config = dict(
    num_hidden_layers=10,
    hidden_size=192,
    n_experts=96,
    experts_per_token=2,
    d_expert=192,
    d_shared_expert=0,
    hidden_act='swiglu',
    moe_layers=[0, 2, 4, 6, 8],
    n_empty_slots=24,
    router_score='sigmoid',
    normalize_top_k=True,
    routed_scale=1.41,
    balance_loss=0.00686,
    balance_bias=False,
    router_logit_norm=1.5,
    init_std_router=0.0116,
    lr_router=0.000726,
    num_attention_heads=6,
    num_key_value_heads=2,
    head_dim=32,
    vocab_size=2839,
    norm='rmsnorm',
    norm_place='pre',
    norm_eps=1e-06,
    positions='rope',
    rope_theta=10000.0,
    rope_fraction=1.0,
    qk_norm=False,
    attn_scale=0.177,
    tie_word_embeddings=False,
    parallel_block=False,
    init='normal',
    init_std_qkv=0.0375,
    init_std_o=0.0466,
    init_std_up=0.0537,
    init_std_down=0.0537,
    optimizer='soap_variant',
    learning_rate=0.0076,
    weight_decay=0.0,
    lr_head=0.00785,
    max_grad_norm=1.0,
    warmup_steps=200,
    schedule='wsd',
    decay_fraction=1.0,
    decay_shape='linear',
    final_lr_fraction=0.1,
    batch_tokens=131072,
    max_seq_len=1024,
    doc_mask=True,
    z_loss=1e-05,
    train_tokens=631600000,
    max_steps=4819,
    dataset='wikipedia_en',
)
Below are experts of layer 6 (counted from 0) of a mixture-of-experts language model. Rows are named gate (a neuron's input weights, with its number), up (a neuron's input weights, with its number) and show model dimensions 0-95. Each number is 128 + 24 x the weight over its row's rms, rounded and kept within 0 to 255. Numbers have three digits each.
Before each expert's rows: "mostly gets" lists some tokens that are sent to it at least half of the time. This comes from a sample of Wikipedia text that the model never trained on.

# expert 12
mostly gets: " the", " The", "The", "the", "ateg"
gate1:109162158136166115147118114159142083116156137166127133128112121162126120112127105163113137110161124129122142123117123141164129140104165126122124112157113152146110125108116156107128100094149134164064111088122094163145067134089144140142169103102154166138116113132142144145152101141102115121
up1:124152150121130081104132096144151098087126137187119096120109098148119126094114175135119174123128117123113137094117117160157145112131129125142115122137128164123112136083114153066139095086087155138137123113126120126131080129139164116119157101094135142123121124124157159135146133168065126128
gate2:162172118105127081179104140161111171185111109119143076107132128112140137163111081122144143114128106167161111110136174069164146146139130161145140156149180116141085103147114129117135119109141132112112100119089116154157109072101147160106144115172110165118185132118130089151141106080129147078
up2:163119104115130135112123150154109109096159120133098134150129138186128136170147166131135096121135112146109128135112127111158135109059187128196064127091132121160134121124099131124117112106110092127114099119125151120098123146124148147149162142161111127099134127118100128091106140116133137140
gate3:107174141141099166095165142146108144142125167121097155144126137092096126130090174150133106132143106067145152184115097080099098133131081118109115158134146120152119124133139124110156133160113126153123147108138175107131153120097124078152104160109114127127108110150164159100164125153090115125
up3:131154134151152060147106077110148130093083125129130143152148146154138106137115094136140149126122060157138107091124112117114130109133118133143148094121105144100098089129149110143128155072157144152130171109124154121122065129135149110132140134133139125137167177113130119129113148133126120138
gate4:153134103084130065128157104178128121162133123118119129152129136138136174115126100124106118146161130123157109191082089115154129160129147118167140144147139112130099168135107108126127127161120147141151095116145109104124171124127093103140103193139154106141110120123148193121168113134075140135
up4:085110146142128173128109096095115115102124137114148122193124125142106077096155135135130122130154116130104102056123136144118102119127067079149096103131135154152142151134137129145131145156139157156138111163157123162130107136155137115104101141123122135119137146163139132146099116086129104149
gate5:120124123176119115134165113084111167119102121135136155127128100150131136090096132111106128155214089143172120124146139112151105108161159092080123113093095115107133090094107148131105155122105177128083123125111176170133160150134129114169101136136092171126153114120100138146123120166139147140
up5:106103139164154105146128110131112092100137167088161106129134100128150127107089137146136092175186114142158113129122160134171108134185193101114155128143140130081132095109104107127115163153125118151085107101148133100090156138140141110147110137115060161148119111133114106118170096156141122130
gate6:127125155139099130128151164171174129151160108171137095127120131107153146142151064111151130099174126140165134103123121184148122186092124115088136112115111126123147095139139155136128169097168132111129147151101116101135122114113078162097150152113127128182122138164124133109130065138082147146
up6:080106126147094095140131171112142172122084087161133110093139081099108119155137113151094124124092098140120139125160126132157127136098129126114155105135145143111104113152169123099091196135131098146144147158111149123114144125125129134132100133135127080151121093135137109085141050095106096122
gate7:149115140129154116120115119187138129178152154149126133150139092117079136105160153098081146183158151179133127124145117094146120117101103143142149126188113125162146135068136175139108105152142140125105142147108139120127096166125117135119139122151145097124138135112162103134142143088110137136
up7:166113123110112099164143129168132062143170107122172137181114117121087145111134115155134132076080116148168136090102153142132167108162174124143146142110152119083105107143152113087142127131127160112115135112134109174098141103094104122131136123172147126157123066112158133179130138119151124125

# expert 86
mostly gets: " S", "S", " res", " Res", "-S", "-s"
gate0:148127119094116185161084150113158119154142149099159128129083129153131121096144117103134117150133128124094131088139124107145127134144106137130120138174146124075058103114133129142120130148147109127131134129135107117146131159134121126103097103110084146107139167136130133160111105134108120143
up0:139131127113138137127096170073124121126141120112122160097145112135163115099120130134151123147105133115102150122158116090135138126116129143156135121123154123091135103132135105139095131128132099142125142089103082121129124144119122088118117097097101158093152151135112118141100108128158112180
gate1:135090124137165136173086156135125129129136145115119114072063133111133117116122139112146097115106125153154119126157168129125144133169149124162142158145161120130111097108098145126114122168111111090119150123086115123107141109098127139106118108167085162149156124086107128148118141101137139127
up1:166141152099123100112119142109139136146137153159135160150178121141134104090125111098089140086079141141140144147171145127092150156150102150121168138117138122130095134154086106140148148166135139162134124131144139121113114151117124098147131146182168153118103139155115185097159135111138145131
gate2:097108146144154142153118124138140113192112155127118085097117079107152103147111120121120161133118076140116121146138137084133141112127103101100147115149172123119111094119082099150112131172163131091120131161117087128117171131108093147109047126132074125134144149120178131143139121138114097116
up2:126113173152154107120117151110165112181144120153128090130112095172124099162141111147147117106135096137135123101104112107164108104133139168073126145101163113073118125088093065136126121188169139073128148153115129128110178139123133119163125122130111111151111181128177129157155114138128115172
gate3:150164126124111136123118179120122158138140139133160133121110117121174127109128131126130115179096112156129135122148145138135143138134148133128120124161148123132138137137163125136132122154131121127124159094125103135083156134133143170112064109110119155109082173125111099155145157080116117105
up3:159136085130111188105133172103053084177102103164130165151087148103173104134143153100170157122136161109116147103105113111123104143103106146109131119155139136137128129165151051137104163105120159126132101132130162096127161140123152154125125109125137148142093087144101171133114117126116152115
gate4:140138112129117156100057138182135104142112126113148087134110123118121138155079154137178165141134109125108142105136134116094102172103166111118113128128139119148123110133132103163119171130141107083134104126138147157130145136085108117112083141123139075095173193140119090150113101108124117142
up4:102169132128128163070111124154110119124134144109172153176154115082156154165088155132159120174156121116095121128126110116135131137110128118086125149132152123118115118081116107140087137153163113062143088124125124150138151127119127137117107156097127108062145209108091144136119101093115098111
gate5:141125087147176130138082127116147173177129168119094138115077080134121127155124119135153158120111132075124140096140130114175121123154110108115082130144132109150159074126141137104096065163152148092150122155109095109123105139161124144138107111147123109127127144128144144144096118102128159135
up5:098148062086118136136109152109116091159155128123138150130131166102119143185094153127111110129089105160101105139112124105130150138112128120116116101169120122160141153105117101149124167089119122106092143109132130144134113150082171164146143181129113163182093116136166123124083145103134110165
gate6:168143128171163164124093152146146124152096100096127130111107149102140094159150153154109146148111141087144128147094098099114137148157124086107106168128136116144153121137132121123157145119122156093101127175136091107126172101141106109127104120115138128112143152121126163129089119118144137143
up6:142151140152111107144093153107089107128193070135140154186116123108144121118163162159106134149120124090120151157157120132194078134121115124164117126144118145142103138111142096124138122149099106109122115172142069108125123136149098131117126157123125115117142132173133123146111123135118129087

# expert 1
mostly gets: " D", " P", "m", " Dem", "p", " Am"
gate17:153132117131125116141092127138154146156136130145153093128140112128148124091121090123154107125107120145137161142157159110116107128110135093105137117120123089113109133133165144104131115104109046104162137109136102114099148127137115115081117124140152161133139183172105151101125122149081094125
up17:159158131126146093083104168175134116151114140128139104121166090185134097141140137085142144102139120160143176142113161081160132172135147134110110151122186101110131158125161124101093139121140086144128107091116145159101133123170101145106131138149137118146155126087106148097156128118135117179
gate18:136121148157091152147137128141160163153120116154157131121151181078121092164114140102168187127061098118144119151129114152109123115105106109136098173123172133154101135127155131147110107101117109169173150144111132143107105128138148137109109150109084147141110149153107123150083121143117115146
up18:119144187103156173143152116120110085115135134102113108124116145178117114130139170139092109123143161120130142141127241137143137101143123104093133090139113148132155108105130141106137148113133141129117098128141142141163112133112135097127085127186176120106146151090133100113135149179107114111
gate19:133115144123137134130170098144134146150119150150098119136125176098161130120143119139137142079121111138120091113151145138146169136133164078070092115127148108173097161117165099155136088148138082152141156152141114141106115091170101186114076133110110125099115166155103132097132119148118166094
up19:134163102159166128110138107075135079132096119084121091115111159144089135128163180141118109118141114116121132138169116114085143072156119123145097168107150131110135083118114178093116111128168171088092118142139109141145127075131112086129157149133101161096118156142154160153132128130132123088
gate20:128133114149160124121135090153139151125132172098108146084142124094158115113094099116175110130113139146089123128153142125100116138184145100110114159152171176135148107119108128117136172120124133081129136048135117144100116162121111140136093125115130104093155154133117120096128127139143094081
up20:162105181097098111127102140106171086132107063097145152160123101163136137172116145151151092099154118120136120086092075120138135144103159163110135091144107113141114140138100106148076131123125110099087112141095168132166141107142150151143143091113166113148092113138130132174131117114105128173
gate21:118099140091152108140157161161082113134146131104126100113117173126119122107126111132077104098098121149083160108094134095149149151152123127138085130167164127133170080097164155097095158113132096106131102126121138104100095106127111130095086157069153099123135084116118088125101120133100128149
up21:158140123142122078141095152159134161172133097104116114141135116098158143117141131112095103137121109137131129100110150096115108103139156122147111115151142106139179125114196100045070168110143119131162116107118109131121102144138133103120064135096158103134107157152130094133135139143147137163
gate22:098053118156130133096127150169111112157151109109115155140127143115158113169150100091102151149132137140129111126085108127153117132110056110104137100093137157114119138150101169117144118135122095136102107125154099090134094131152134126114154151131117129122095142171128121114140116149119142111
up22:141099108107144140147102173146137128154134155119133129146130124158160146150122098126145166117138097187129127067130151117168130101127140089100126132124124110159112146137075175142130145159103121121122135137149058102129139124173140108138119143092122129121161106120168153169094151119152140125
gate23:092111146137111109157117166148130099191125107192159137124133124115179110159179140117123125108097131136139153099136096137108153151063165117112096134096164161159143096128119094120131148131130129131116132171114096112135127120137127160161110112057161119064129152103129116143128126158105145139
up23:129118170147077103134105103135087129148152124136144120077102124098154126136142188128143158142104099141093136091108156133120111148108138117098104135140098128147150147101160150139131095093143091091123120076125127110122165154136108121118069158113127115135103125147181125101172111188148133131

# expert 6
mostly gets: "ant", " former", "ort", "orthern", " major", " near"
gate3:153105122118157146138159087146166145092108141109131149148111133143141086118129129167114110160118114122100120159135123061112070153127094140109141124139169086132105110154099092103131110120123127139157089167133138078122120093113135122104161131098124139155138108128113142145148146112149087067
up3:205162125128136111128155142123102122118127115117111128129096106129118121116125106116102089124124100113106089078115099089144151144120138177122152141104122133126099118122146120117127085119111117135130104126092098121129135131163129149117120106146119095160138141120166070180083155081188160124
gate4:153139138099158106132120088156150130121113149167129159143126136160121102093078100142123109142146070080116126113147099170088139140143138132163104145177135122108119137104126095102130116148146139118100066134165179096164136164131138116082122110124144133107160108146098180123119177129096064158
up4:066130138164118138139116154074113106157125108141142131122098152139110133132198173132143089118080165160106111102119113143120127129130141114134121117107073127111160082172136164130148103099163150091169133148100126155067091136087126145103094144131143130114098132097144104133153170131136141137
gate5:177147129111134143137107078146137108110140155125135122115085101101101052153085136147108146109136139173133144124124128116144141133147131162137148148140136113117157116148130103073109101134107121112150092106136156124125151112137129147141155109151100120115171171084134092089133134133091142126
up5:139136184077142103167161121129142111148162115105130110138128147143101104120127128132142152140110141139125162119136154150130086080117126073149129148140119097123121106138129160148095106145180104105161134107075133123129138179077098111135114062105112156140124131125109159170141155137161173129
gate6:088119141116160130167133083158077105115109132085154145130151149109121125093133106109129129088110140094105081104103097154118112120133141123113136142199148128111116124175095145112113156136148099119157133143126145103130120092147105112138117103113145171102105148156130141105090120164093104125
up6:126136158112082115134130106140133111124143173136159110111135170153117111122124113155125088137143191136135120137127162082087151141120104119132120091138103113144119087155115145130122131109138101154169120137178142178157139113113118121155147132131111170129099121122097172098144143108102143123
gate7:202145118101108132109139110197132138109153148120159158115094107136126107153099174118116106134074131111132100127116131119129124136160110087167107133148150147186082122142134137132164110111123128125132121158144165106109136137111154169109149139119100144109125114148123121118142114145094175157
up7:178147155108140171106122171109173120115105134113167130160113142126148155148140146160141110130162181120139134156129115125097172122115120113132167159123127145101153140160089163117122166130148129146092144131095120184116148119140097129179108113171127106107089141146162136105094147111121124162
gate8:132092147154149141115101101145161185103123121062097087136090142131161130107174136119146091109144127103096107117147158120103144154143197140149112118152189121130122172150135102096133123160154148117164116099097153095119115113099126125123116107155111086118126146119078138133114133134110101144
up8:148143146128113099142106146116145152135111101181117113098087127162114151113179138148126080138116152134203137139143150126143112135136109143110093143064131108080178106128107166144149106108117109116137115130153147125131123104136119104105096093137097113129120137087102152176170090134143133136
gate9:139123121163133105142103108118152114134132177101104169138139167161091134131148098130149103124132120140111105121156151105161121080115122143146134130134164132111121109176100077082158105136156128119171109105081166115140129112104101112095050130135123144156135147117148125108133127122133114156
up9:058128134145136164125108176169129144095143129159105127104120137118133122147125140171115117132180112170144130149136099143159126090104062135147096089138075113113130110143155120141126121089130135094130152129153093123111114122118122173089133138058134110107117128114128141145137161109137121140

# expert 22
mostly gets: " in", "In", " In", " during", " During", "por"
gate2:134121112147063107140143138121139102148105127141123127115139192139144132164110113150092115089136129125142158109101163199100119179117180116130094117147145151121119150121123145119138104123127119136126119113111131120105152134127112129078124133140125129104102144185131106114104170159142114140
up2:117117132132130097074079124177114077197130153102122144148148136124160108127170130146168135145098121163139104095105098126157121107153048121118141106168151097084141129128103122139126124114103146122116121117132163127135082127115105100126140117098113112131123108082106158155148138121112146088
gate3:121098165138163159118136121177141133086129161129174125097143147143157112155104121133129142128111148178134142072140152127104106135136138138113143148142137101147087123086127186125133109118121093175143085076109144169111179078134170108096161085143131132115092129180141116136109154134152098161
up3:111080150152146168095124119166112147148100177106139132121154100119139127148126133130159147150103145133153132108155102130138124093111162110115142149133148129130090164067127133068154112135110116126136099123107141129116131081100175167132143096104168135103114130166105088151124153141139097130
gate4:146093093119132148128125108108150115174136165159151096143128114132198121151136092163112099121116150122119142128126106157099105081145177138098124133093092123139091134103152135162115112117165136140140128107137130082122142146110135145153107097125105142138119148107115144111088160129102166117
up4:174115108118123141091123100149182145153119112172157136109189112105178132118170112145157123138091107150124144131089126198125124128156173153082153102106106168111096137129108106131107139108119113134180144146134139108145119104097118159131107101109113132124097125102127137131126148173156114190
gate5:144117116106183128141126162168123095139140149143135122103120158132120107117158135126097113119141139119124140140106112138141090143138155122095104131139115123128140112123120084118153131139110085142115147126102128093066121128158096173128074126098147174095191210138141119112095148132129077143
up5:132126137143161131129126105139155119096146169150114089131125091144137113072163141168138093095155163150143180132104122159123111157122179113148073135120173103121097103102122117122112135131140119122102122113153093136080116140154093153110125165077156131134138140146103137099114116090116120169
gate6:135121121120110131138180193131094088122134169134160108136136130112085161117140106166127119145144109122075117124098120173138117118122133111125201105132122101160118100137141130171123116103106135114131115142134103085139165111132152127117139136138091104113144136149109127142152147156058100111
up6:168110161129099160105071120103156124127128165144125111064115131141119102117138095149153159104121147163128098119155172133116153131095106137122095117113132105139122137146127116131138115156117142100168117099099128172090148171096127121106117126137137130156115131122138115134134099104183112116
gate7:168129142125117126129108146151162120201148137153149111129166158114150114122123114147130152131112131142124104136146144170160137152081162111167114141145124113134076146087171132143114181129129127112082118130126130094152139139098174092111117114137086141158124142117121116129085139203102116132
up7:120176155138129130122128151145127129174132140113117165120145130095140124160121104123135136164131124142145107146112179140135144125119173084136144111062168158128148191138156146132138132130123111083071196118112161107146158134149100113132128171162114170123132103113087157123112091203128143134
gate8:108103102117088143140142132153129127108125143117147182147157170152134134154096117132126150136160124123096140150125107215122096146130114131168127117106133071162143119145146121127161159130126144145110100097131142065103121150150120134148091108137126125162132141152095100074132126123147121118
up8:120089098174137117157109129137130138141123095104125114136126109153087114099143115127106134157130126145105129143119087125157090128123138088153100139127125077145138086096134129145195171170087128111115082126178149106079134116137090145137076125124123115164106131133137126123157093142145105114

# expert 44
mostly gets: " Pol", " pol", "20", " Swed", " social", " United"
gate21:118118122112147129130130155173115132108110160110134126170127145086160114138066155154135174145153130139086179144109143101114102109144158134134104106131126156138143128144108131105175155171145128107124106147105107142178126093146136118138117147134094141130124124104106138073122129136142135119
up21:158122115125139103158118114139122130131161132150164114151082130141098172122157133140138107168155143156155111121149130130132104095180127107142126096105119133135123139106159125136112120101139129122191160115149107116124166106131104070144083126107109077094128145139145187189124116140127132134
gate22:152130131079106098111084122125145170154121143149144112123095134145110128137177090107168118137115113081146113115125145160129179113132122181104118149123139163120144148071132133091128138187104134148128133153160079157154148118097077139145076141116141149110124100122099134107111129086108130089
up22:123109112136155135121102135107126136127092149136079105132112068165137145131057120106127161101135129156101107113087143138131147144072070132156131121147159135113128145138124158151175141117161100135145188158103146156138067145135183117172114118127114111175135164106135119118131110179129138121
gate23:119119135141122146174156159161087140138142134094100117153165131101145128126087122159108094112124112114113138116149120149090108138142120153106101138165083133170118103179080111116123122147137099134073082117109135127175142135161145174115142099157096096095105079169115153140061120141165129119
up23:132147106172153145156110112079140122155141135186110099112180117140127107091161111126113141084141120109143144074151153112112092154156109116101118139119109097136141098126110132113119127137105080119109144086142110141136115117099084142133116111122089139094153120177126084121124128132103136117
gate24:101097161091151136127133164150119044174114128128114127114159109111167146101075153141117115094142099159134120138138129134151129152170129083138107095142107113154101139085122117134101121151109148091129129133092121108146149091170153078146083141114126122092154136125143151103071123124107155128
up24:125116142119168132115115186157134047135107092141138097141161123109166133105102133188111101084152141187133097109123136149163109139153065093122146095161115130158082134117134134111116130134157177138154151153129163161134165134145166119123120136151114086111113101108134116118145136112132125143
gate25:153135132112110132131110134109148163122098135142125073088121107148098137127148141157156093098117093103084148148124143139123179122161156179136115097111140135128143079159143155137151110111134103132136180119155121101156141083133115086118093100101125128115130171117107131151107113104066125087
up25:118140143063133133133112128072127121126155151136125077122139132136152126184157132125144104114124108127092132153132100117135150177157154168093136148141143128141129105179129146131107134141091132131138152113113156145112116080151130134120082132130102146128129152065138107133124157120073155089
gate26:130105139170154150141149172130146159122123128144085121121137171094106086117127129173109095185099163167112146139110128126101211139143127145116123115157171101144143112121130118117165151137089128147160071095133161133155150112108122146100119143125131076143147090103106143073118086131127127073
up26:156092144148114120146119157125145130120126153125124067101124173111167061156159118107113139128144138126146119099114116134136169104142133143149154109154153109129137137118116110139182117146104105146152117125145104178125133112105100150097081164098155119149122133112125124140146133141124098152
gate27:098081094140122109133120146145101124162129115086140177127134161151128107081145130104131185146096085157155140125116166114122141138143163111102132158171149151119131167152148142096096099123097129145105155109117131088154123124132085170105117156094127161141109094111148134109125112152103149102
up27:132100102134151152140121081131121079143104153098139146107099152130107123100156131089082183125150133104140146195104166163146140127120105132106129144156136180151132156152155139082147135088071121093145118112126185161134110124116160143139089112083121112133104088115167148151124118134166148132

# expert 58
mostly gets: " for", " For", " after", " def", " before", " eff"
gate2:164171141122118100125128157107157092164103172097123117133153154093129137116107119149125145113160061085157126127099134123112128150165146096142134107097129123124135129108144117110104170129148106109141135083123122155108120096119135156124153156110094093093102102161101152114106151147095115136
up2:150144140161144137103160166144152086146141157155145182094127061110157112134119137090102162152119143134095097176129093145150118126153121096099137123146106168170107081118154114165157124099143119151168121151090115100078103132144148117110159151124116182116161152146175112076182122132109110080
gate3:153100120132119160112154179121067102160108129110151133118118139098125135133137129110144101121137107102145142154149133135162162110143117114140096120150144161125103100127088151122117137141116130090110164124114130114094147131132145115162127103110156090148106128145141136123116153120097209105
up3:121131122098132144144153155173148130130121116156131110117134124114106127131109091134140183173117155127108104108147143145145140152097113111167110124121123168197129156106132102111176144124070128168087158094148132167128126141130122149114160113140138105127112138173095079108099136142130123107
gate4:118078142155124142117090131132156186112137152129098139130107129099137115152106080149145122132148111115129112137174156141133144127161111133126114147086156110135129116120142133139111158167124122136125125115170136123137194178115171094107159140147081142154150142135130144108153109118128151126
up4:162169168147099147089111131125128128166099128110136074096104138143115126108122193115091120104133172119104145139125131105132124135112137149147111106130149126132082138161147114131129114108143119148105126116126141140144102139153114136142109135125116098117112084136105133104122145164082139136
gate5:125146141108092103148090113142106138134118146128143083101064154120130138122141102116119136130114124096141096178138160080120136124124153114124149140143132141136117133113126140152131122151124146085163157063086129119106157132121147145119130118103117138102145136175122127122156163157075111140
up5:106154108085101103076098141138108154108110121172157099113108150107135152145149117133141103157149148122163120169172148095143147123120136124120145144116076127167114125135135125112130129146115148099148105102106128159087131117116135148169145130165100132092125132141119099082175178083148094156
gate6:127174105101123128132124147108116124138116151165110161135082108086115150124142105114112107174128087123113126166131072155122135129106115089114091131132136088152068125071117153143118117123122159133132147132139166115094111104108165120122155137165093136123136155165150146158090128128117130137
up6:130103116134129124165144128121153112116172090148139119106125160125132093136144116115138151134197132079130121117150101136119135177154141149141132124076127161118170154110153095138159139132146170096129152135143091087158138117122104189152135157104168153099152121133055080180148110138136161116
gate7:141108125098144161136099119102123128140123121124145144109108112163104139106150133147138139158120133114106154118114107133127141124105121130133162168117139141112142082114163129117146142163135117131163158120100134153124121120136163133158096101069123157136144082193085101145110106114116106104
up7:140129121103104097085091150130139129108149093160159137129089097072130089174109132156121144116111167133118134112108102151133100086097128160109116138172132140110130141100129109192072122101087130135167111105170099129130113128131101152112161116132130091124126120146120129126109116175111127145
gate8:124130151128137128143138151125117087154129109090148126102177166120132160141069100170100122187173128150145150144154145165123147141161144063117097122146117162103104100139140171138154124174122127110145075129125135115115119134147133132136145123155119165118144176124131084104112176131103132165
up8:109137122107121081098163104119131101068118168152107115114077104157143134116158127105116112103167119081137103163143129116121089118114096148152116118130162137115132137152123121093129138107148150125107138110100148137144127098153121117105155105101109135132126092087133143122107091110143069121

# expert 29
mostly gets: " members", "ians", "ors", "ities", " teams", "ments"
gate2:149126097120107106138150057115114160154102126110106091103105108103142114141114142125097175141143118165160133114128122048112133119148149121102102087153118120149144118108103097140062128128113109116108101093119118137131096134100136118118139111111113165146137149140097121133120124156152089103
up2:133139079115114111119154087144132117104145160122106105069120138130156155177163149123127173130093119182148143137111124081129126156136167135120147111114134110158138111144116086148105101135108122117118104102095171102134130130129121120128110166118151175112139101133083156130131132161099092118
gate3:156116126102114131141128123143157155105112186075131112077133155126123114134110078135135099104094120141102185145164150103121163103138101105100129147124134139115103151112170154115172137116149102131199117145142092109124132136147113124105146110153105160139108156087128131147126142191145148119
up3:145116157117178121140129148105124082132115160154131137121105149127149184052110143136136104116119154133127138145176115087139142086095139128141127148146145169130140157087128119104122181168077135129145118135162106089149135089182132130147122128148083107155144156111130127119140124129140121082
gate4:162179121108100120130124128148156135101169195097124178112144168164135099134109091113129172164096097143142137130112136159120125116154166157108146150094089184157131138159150116104141095120082092076123110130138114121141161129129110122108141121125111151140121120133152133137169144119117144127
up4:122095077123128105162093117131118093108151107123159101167125117140109124135115091095135141076128094129103092141126116120130146155120177173103169154159161145099112147135123057137137150151161145139152116117109112143136114104175097123152117122113135133158118138130128071088116129113161124139
gate5:097085105133113121127148157107126097172095123146079092120100075138105138124086110121107129131121117084141082143122113100137124133120155106119119159139088112097131142122151138123090153130099134124122133122137165153141124072160119128090114142114146121132088162167091149111101143120143136123
up5:153099108127102118124119097135130117183106099090167119159116102162154157144080128172117097132168095137124144126140102154094113140146132142098171131125083126134131119147126120135102138129098159118139120142152130155141126053165136146157128137121124149118111102132095131150081129133117123093
gate6:104144110161155122164145150125098139135105168119151153078147121097126086091092165171160157121107124122164104112144119061128129123144158115126137097136132108096136122130111158125171150159101120054139112144098122121107139170141119142088156122144170131146127136095088142147134152144136170115
up6:120144101156125107104112108111106091120122126130106104155163123159122111123142090121142100093132132124116123099114106094116107155135122168142107132140156155139181151106128128164108124101117157117145139102137144152183100103121169100139158117143114158128098099142148088122153111112121050156
gate7:158095138154144113143095125073117116161136114095143091087122105122091149122120093119088151125153141155117116114144175151148137161126180123108172102145153128160135132109122119112115144163102153132114076156132102121119114124141108130134057095135144120131143118122129120094100110091114118151
up7:176131079103133158130144091149123117094160112132125175151109143107161118108120156149126135110144135103101130138142107099131137106161126131141084166108129112185116115178098165186081083115114132148122153114135132146135153130129144090127155126124107124097139130103108120151110145120151084145
gate8:123127119165151115107108122118102132130138103097144108103132114135123146136110124155106129099130118163122113086132118123133133126142186124126145149137097147162121124128116115094126113157132092136119113076172095133147110112098111134102115153104143114101096125132126123098110148113123144088
up8:099110138156125146121115151143151139133136165107152101103127155155113129161168126135158145144176071080125145110116150106142100090143135126165181163139138125119107121135160156102148152108175113105128121148180115115166111117126086051102171151119143108131116135107152127146115123083107122096